{
  "hidden_act": "geglu",
  "balance_bias": false,
  "num_attention_heads": 14,
  "num_key_value_heads": 14,
  "final_lr_fraction": 0.1,
  "doc_mask": true
}
Below are experts of layer 9 (counted from 0) of a mixture-of-experts language model. Rows are named router (the router's row for the expert), gate (a neuron's input weights, with its number), up (a neuron's input weights, with its number) and show model dimensions 0-223. Each number is 500 + 50 x the weight over its row's rms, rounded and kept within 0 to 999. Numbers have three digits each.
After each expert's rows: a language model's description of what the expert responds to. This comes from a sample of Wikipedia text that the model never trained on.

# expert 11
router:424599499419483584522415462544485560531488618509460517548524501492522589513500493468453513516532502501466472415520431526542497531555522510502469492582489525562581471551463499506545539461531662571484493543522552568500529497548484539593477453502519467498508515494598462539501556472544497530486469583492426456519473506521478523521496515575400506494422446527542516454500583476527510581543437582535556544437472513495523510515368548513392488461399516486504477550462518457445518414521524466458532471529493562512529538592593463543487541529491531450430495589506568444488577426496406582379501448436576465402581493499455557486421572606528468471470498473487577460479553350479502486432
gate0:453549574506550509481492510540478516502461499434543449521597439537497496527447565530536451465462550603627487494528514501472590532488463444492511511556464619558578422459418473499498578556451446474552500430400527482564425520482529493565505521541457553423524487442410513538515463469510519479520553361502508535485496527501456541422523532530443385467494519526453540571424458433418437545518551539577518520535520497521593583483488434505453503470475477615441503540582482495512623535506575453469410575484469506492479424552490470441585581600554409440449423548518557495465482504491542491524480566560471463487479556531565572559491404473462487576472480531612473440483523473510418511504
up0:481585568473498543546483527566483508466525498420541430610463415584571457527552552491473502415469553544575467498542478567484525469583587438477523570574434468527539389479459455556453624497456487513449575496480577435598511508482559524581473521593521505544588379510488483477562508491479481526426509422476457496499509523489500431444537528593388528512556493564496519483469495528367548465558449451543530512489536552473458528444554553499481448431472472516416448514474373443459609487424428444504515490555567477533482464549492583491543550559461513545460354517434504532444512455547488500475481473554493509526518519515514496523447543419498503469503576583563534433512499474481459404492
Function words and, a, or, an, but, plus numbers like one or two, and list-leading dashes, as in "pop rock and pop-punk".

# expert 7
router:441501410468432499523510574479511434622536453530506509473535452406526437528529570526506518439493544473537577494541445508552467501483467492518529459480471468515524503498524533518490461548445539507477476565409458464418542529504497596495459559503654587484567403607520589556460465440529482423559464434472511509508522479536400470462472521543477464468510473449392410557552462547405546445487572499545511434545524428517453502502379530567480454517475422518431564495414440411573563496577550502476383478464504458481438551476457431431483398515536507470478338505483537537516543512526497422588460483471517540500528548464557484535556528461557467537558532539480582576575500469471485490466
gate0:531400498480551444500481419536529477531505535495522433524536524566398440434484453519517441470438550542569552513454628476569595484443387519506454523550455605520501423529436466544544477535566467507466587452447530533560448443534453543427498487482512543460459552361471429547483508459570574531488523508529455661506393532480514571478453576502447492491480495479517541535523508525497540489463554513421532550483542409551512497492506512486497508556493466418499565390574535520523510482562546446483477552484491518462462446454495514468476467519590521538509419537527567529526471485453568455486454463426486561496416468504515543413595333605513549579484522404545522483505523495465469487598
up0:571535450434495496567533404528535489557497526483475406492543558568511519474428456507502501442465433465564449607459516457625509397575493348525491479539529521514521442510399503487523490475417497497454501441499500450617446437445489551488404520529436527523463453417502519452536538523547487509468502451568544486489487447493496495453498506566386498551499480532448469532525504447515508444506521474512519429568529492523361450473581493485453432503515444451380484449476463515545447588493466477497513506490541505459431573464472533567548488486482479584484404526421532560511467459560515597562429412508449396522475414461496526442482543395519445484524472518503598571525460408428426440581
Prepositions like to, by, with, through, plus field labels after list dashes in infoboxes, such as Length:, Location:, Kingdom:.

# expert 3
router:518453464488484454498498572479467612472432540562491536506421470487447582484495471480506457511478542443508534566480600462469471479593516459505528530467500502638550596533556414507569451514595491495541486456645496519404506477528530393533545401410577540526529488535507542473515562491443523519563494592445449478592425526499552468464407380430482490505464596571394612559398443456513515470445531482365513556515526551476478491461518522504484474464472365520521482348507485564434490493496461543495517516432478538566521501546520476582502540508510493489514549524496486379513414508516538545481502512556444489539438451570530525557521503521547520512520517488541455483516441509522446464548
gate0:418495517580524514418491446496432524407458512504472509540588557557431431499515461444478507547487419531571499406457554540589540464473431494461500484582475518553499471531479488580528544539531527594604484552521452547550415359559469512489561519458473514455403441568503526625416471574428529557527550488508587509524431610486516604482509478512450447542462528576461485492496515544469479542530548464551518513426546513533541442535464497462411603419566471450510501473570540583465529523489490495471492469547485569495429568567518464516465482562534431438502418476512535524574538512487542502607436483524496504494484403510604579409568506486582518562471515440488460467494466430434474469564
up0:564525524480511558515478393508526502531427437443508436519507460630526448489427429468568564489570480461488506530561512434574416469470571461511376513507443414497560416425552482590484553469428470530528476500474592465511444496427514526491459459543510473499447491384585463426558533511527528497509447496502418515433489420475535463475509432488487479499503497495481452578503505612551483427447523425546515590519457488481474466485517490438559476506530471457431338484489515536452520452428496475519582396464515453438480569514500477568418482457360469595485481531450473501526529437474486489499520385457542542437569489499501512598397573434450418508498534468603499515494514451450483466503
Hyphens, apostrophes, spaces and prefixes like un, re, Mc, pre joining or starting names and compound words, as in Comrie-Picard or C-130Es.

# expert 1
router:527500480463363439445432521474473541421539500402546490520415521521503552501533424463398500478419536583522508474472540520423431485433499493438519476495488466534521469577495528384441498520537472395469556497519477390522498481542490537503478409448532490542452517521600518452473567487483470468622487572485456490465518537435436479550511476507496539476518517436536503521491412486526504507480539537538518488508524564470348515510580564486526539492512410450483474539518400474475466504400591508504576432481585555562495576435464595458480413489437476599569475547485465563461466411552532469542566512464461539475426495523498359520500508557459570521591464517456578428471565536520471521604
gate0:480504481542504510412520516492490523458464521471512512524556487566405451448453459532548454582521558452547524485420528469499557351459400479456437534509523508465549496513378455554456516474512471497550476500397517501423428489501483551388441502462450508494482480458410483621541429458534473432481480457512553522430423569513543521541448495446463443656410502588582501474554529510571492542491467542505528578448564450560567528465453451548533552518507618488485504506481586493456510549516502543518427441441482541515481443512446438479449593502560515512556502514564566502447440525499525569520509488499456426419450465541510540362602382493487577548459536562475524485547554545482465467575
up0:445519467451412500553535508531515572459555484378462444515473461575565425536478465480463456479473519491543502583524482611573475441507516463462402498480464525423561460509491516561472540474385419502465597501435480456568474448521529534547458494466437535494473407422532502460554465441474499485508482510524434434493517495491485547522492435461520432572581524674563458497528466531418474463469459505482575489552522408475407511439604519523434477499469539488433460507435492517470481432517415538512505378394551515538507497461448500498557425487434478604456475516443489494520452453605441573487497470538488476425452492608473521565531541406447482480520420619580522519534513448534436461520
Space or line-break tokens before dates, numbers and codes, such as after "1 January" before 1957, and capital letter starts like M, D, C.

# expert 8
router:502638541466472416531483401394580574444493450455544553485538440478540439513406497573525464513559510545433508541453535528506456483481499464506620492471494402449532458552515527498463494559492578567423463518518494447409504538459519522485437523504547496464518511520528569549460631403492491505455562512497574494544551535418517499469450533411482540485478484472496521523440512549562507552415532563518415519601468521497479449478594453484538493512388456590420556515516521469391517506565458503490482517502457528568383569443545482495534497511441413547538468424450524431495511463467415552558449454450619439454472459391467506492431515632543488445476458498518516532536537480443526455542
gate0:445426513535499526587488471572496399551436464470440528496523528523537433433501464424544503612505520484611539404445492472449570416498432511476497533487607506545556471504500454491535525472508425558489555534466511456431502398466349602464561481489537482470414389454393472587444507508483552549465542574433594495451502524439487529483446592473467480538530557517518512493508402507523559500476428510480483597497598442489552510570494578455495533433484513528501510530515515459510495458459471484527504477515506529495423486556521512486433481446577453417457494452549554505560456542464558557536405501493529508516465494437469502491568390558601585602518544377522515488495431426488435499534
up0:417515415450392525542537424513495468505454484430375467487520499519543456602473474507512436455464443411593478395491475483511588459547444431517459578535547530551534422569483451527520541588521496516447549526491576457530519532387529529528505517544538529502393479485531394456611567448599516564521447433487494562458524423543459490494497531512468496485508475586511470558479448486376463438466438495548458506506598492504437591496557591447474574526450403528408471462512477523478499528498474495482557524542409475475553492502519486591468486519438454501495418534453486507557456516517567535581457489435503480521473500531546430441417581493525427498527487480617599485434499442424531537490
Prepositions in, of, on, for, during in running text, and short words inside song titles in track listings, e.g. in, You, Is.

# expert 12
router:510452507456440462427471477547434455444468435501498527485473524578498555484481483512507457465470514473468500426416493508501437559498434472537476578528472578452590486502535492498550591493520449552521562546490465497491532480515552471549514500426547521481534584470502517495476577510630409546559589424474453504593427573523491529562533501519510509491461426469493499484543488581478539487540538487542623559463486519543461415446507487478486638498484421488434411593585462503451454437497627454502535468545581512479514520526501407407587493554493547450522502497400454681520555534492548592535463575430537530550549508403496422488513604476469465480442467466506477467487470482548382558495
gate1:502568527462525533513535571474567469450463523493539504537502387538499544540526466496521474534483456484518583521500547520517472544558521441427572548447449504546538517522516419482539552556413519463517501415452575497426534472506418611505547474500496532514470517385574470482561436519464480536520442497467534519463477596485507595500445470448512541498485560654474536557500480439496484472507524509524505521574538540548493587507468460445513536558564581581515543496452454493476433606414440431567391562513316504482490496565528559562497552500497432572477476481568516421474428451472526529398481485464464481522509377502426482495461452518479366509548549406518437552567514512609461491553
up1:503496458609545453436513552645488482507515414567491550500503522510468496440424490547559472480485509378499479490581516562514483447500432471437469425511592622430457521448535527560473355395539504482376531476592443549455545543491504415509468451588516527384487501579467572517487605474501452460554465560482438488508477494501522496541463547485436476493588480505411523561532482522517560469520496490482486478567495450513531422499513548554453509497487451562395477543574518627527439516525570549493511478473578477521446460490517508509499449506570523630507495512469486477510443592560473528469498403452496456570500464584523514585616461518438577490448487522445499465459447522527532469504
Mostly the article the after prepositions (with the help, from the USSR), plus digits inside years and coordinates.

# expert 6
router:592562449446427446533471403532438616464577503469502499581574521517512535489465524421528458500541531581405493457474586493475513517447487456470425548583604455541514404472420552524457547493587470576469570514542468443564559534390461450514511451436530477509422521531487496480551591534522504478535549485562502520478440524408482565583610417489532483463532461508491515527505561522573546430482517417500578506553533533513441432541440504480519601465497390448446498537523483532423502553524435530452524438467533560509503487504458444569506454479570518529475468570483478520545480444453604540586495540516601530505510500462432463525429605507500560612515433399500506478412472465509489471466
gate0:536530461584530580542406436571485462455449423500505492508493496516498520383428502442530504539459456557584535551477515522496491422520453506391469495510567469539503470395469443604526453587623539535455489512484567452486519487610434535453527539467517514418405452429515442560550444504543527516484524512491555476493360513508474501488510549518352485565542490449436610455526499599484455404470528569517456515549536517533464533469396447446484457479560428537423580447531468560477529499550571467530486450521427519457461475551521521545431471545509441515549460505624517525526511531395573446506574524513515428474457545526528572424533433517556515570544472549522553522509532456470439514519
up0:445514532550482561590469443540491519509519544485463382543483483539577457539512525523563468482492487523554456470551518544498481461540568422457349484501468433572524465423515390552502520608451502532514525570534570461505475405475523436532537471474606513516472507478561461409661517537496512526521549437504432492547482485500442472469577455543409515568517451536466507478498531494429480425567435547513533568519562547506342530479540463511511466552487436454478488460522472482494534494539416474521543460580490510486527516508507377563529434508497488621443552525390430515473571490495534553473504543457459412551561512534543603430396583418495471527543484597551497569534468534498513467492
Possessive determiners his, their, its, her before nouns, plus capitalized sentence-initial words, commas, and pipes opening table rows.

# expert 10
router:415453542592613510429549459438520519456509541507474497509506470422477506425527557466507528507438471588525402543556463426415467458488532428477528585588494448485494581455472478514498511520462484475557522497468527497483428472538450442410337556514527505489490499404437476408491431536509485498449459460526544468535571476552391497531429482432530401408524467529549487481682516504487522562499513537553419469515449471538441521550449587458470559517467588507512562500476512559448530456489582537472481521520478430386475480479548465472524469493508477551499527503487500499496518479543471422484508545554456568514512476439568425549410519530509480613515499573522454474438395451524401535622
gate1:469623492453468567444463608529469535489444441454528462476401441530495568521447493496547333542452451428469550487487469481526464498480498513577440444466504494513533387404489502536460465479474496495436485439616538544529475529597480457483540531565442551489585605455607522557537510546559426555505482506513440490438548598549628626549465495468505566541517544612479526524484441487488457480489478498467574421451527577554470504545462456495511534476549484569512521571500457524538461532435452472556509438516433491523528534499488493524551524516537519606577529391556536437456507608484445572484578419551584507497559475527503572466547490481484498484500467426476478573501572502477531481536
up1:496397463494442525541534505623472501479583493538419473569434536519490476507491456559504593515437502444520501479540559663641535528516421511483480444538536591476516559570523535444521445489502510525422505538519433545425541458475437546494566452491455494435384487554440521504400544481463493453535528538486509523478455524484456536513542551507420438453481461426444559524443481456546580457554463490551451535493458445446426440472579470521484440572494448462477482531549536550548472472503488577500556505495459524536482413553619485432407381486473499399559520536487576468554405536475492495451476519382425484484427453544393549578551502539458495468424531543490561492486449534546534526514
Past participles and verbs following was/is/were/been, such as acquired, released, adopted, used, moved, and particles up, out, back.

# expert 0
router:516480478447437469500531443414520437462522523556456598517482528563504640535537501531468490461466476568519471478490508571432514458604412535483474506508536356499519495482503431541576525477497468501477454482499443389539511509468577549470539445499502532507402495503519546443472418532472453500518559531535573490519558515519399443462564527468566501453551510571473519439565471525449468512501504443498452562483562605572536395420449570484404539524428380458363431508527411624450522519480392532458467556486543483465557588561548481576493457463460483509539475439480440493438505453571439515517492547503509526461501480479489448579549471495561484410444554540424427452434515584492506545523
gate0:475498570544503597501540494575492405534537476427475524449518562451408424488477377542490492472396578509559557455432520527493497571542465496440524515513532524519576417445475435561362543544590488496527601594527477461509496561476426487421486533485524437497412479479454528572454490526477520552490529573509545480424467571533510562505460579471507440524489519477502452489519518518436468486406588553503504553501456431521459481540488492498524617462543573441562556496540482549543482552469603450496494488541506504438440450437445468516551437443525573550463440461580622467435474482448550506592470547494501438489519479557561485427521349595477529494485533508508452512438530402527559544553
up0:419549537480408500560434507451490489522498473506549468622442540565525506491466461482586503400458461391518567549437502524527512424503480482535423522483390443495534383543535477568430548499544433662436509485525519436571493482517448465516542527480547526438486569506568474527580533444529522423497455505356477447483529445499481544476564545537429634527539499493475572557537486547428534457518411567501516519464529519539451559483574503565584495399462417469453503465593470527475577470489503548434537527521588477486475432569540486538470451553542556578439430455458557501560539483463535554508502504616514518466445566474574495531464471491487544472489540517540522527537489565476505387500
Closing punctuation and markup at clause or line ends: periods, closing quotes and parentheses, line breaks, and == heading markers such as ".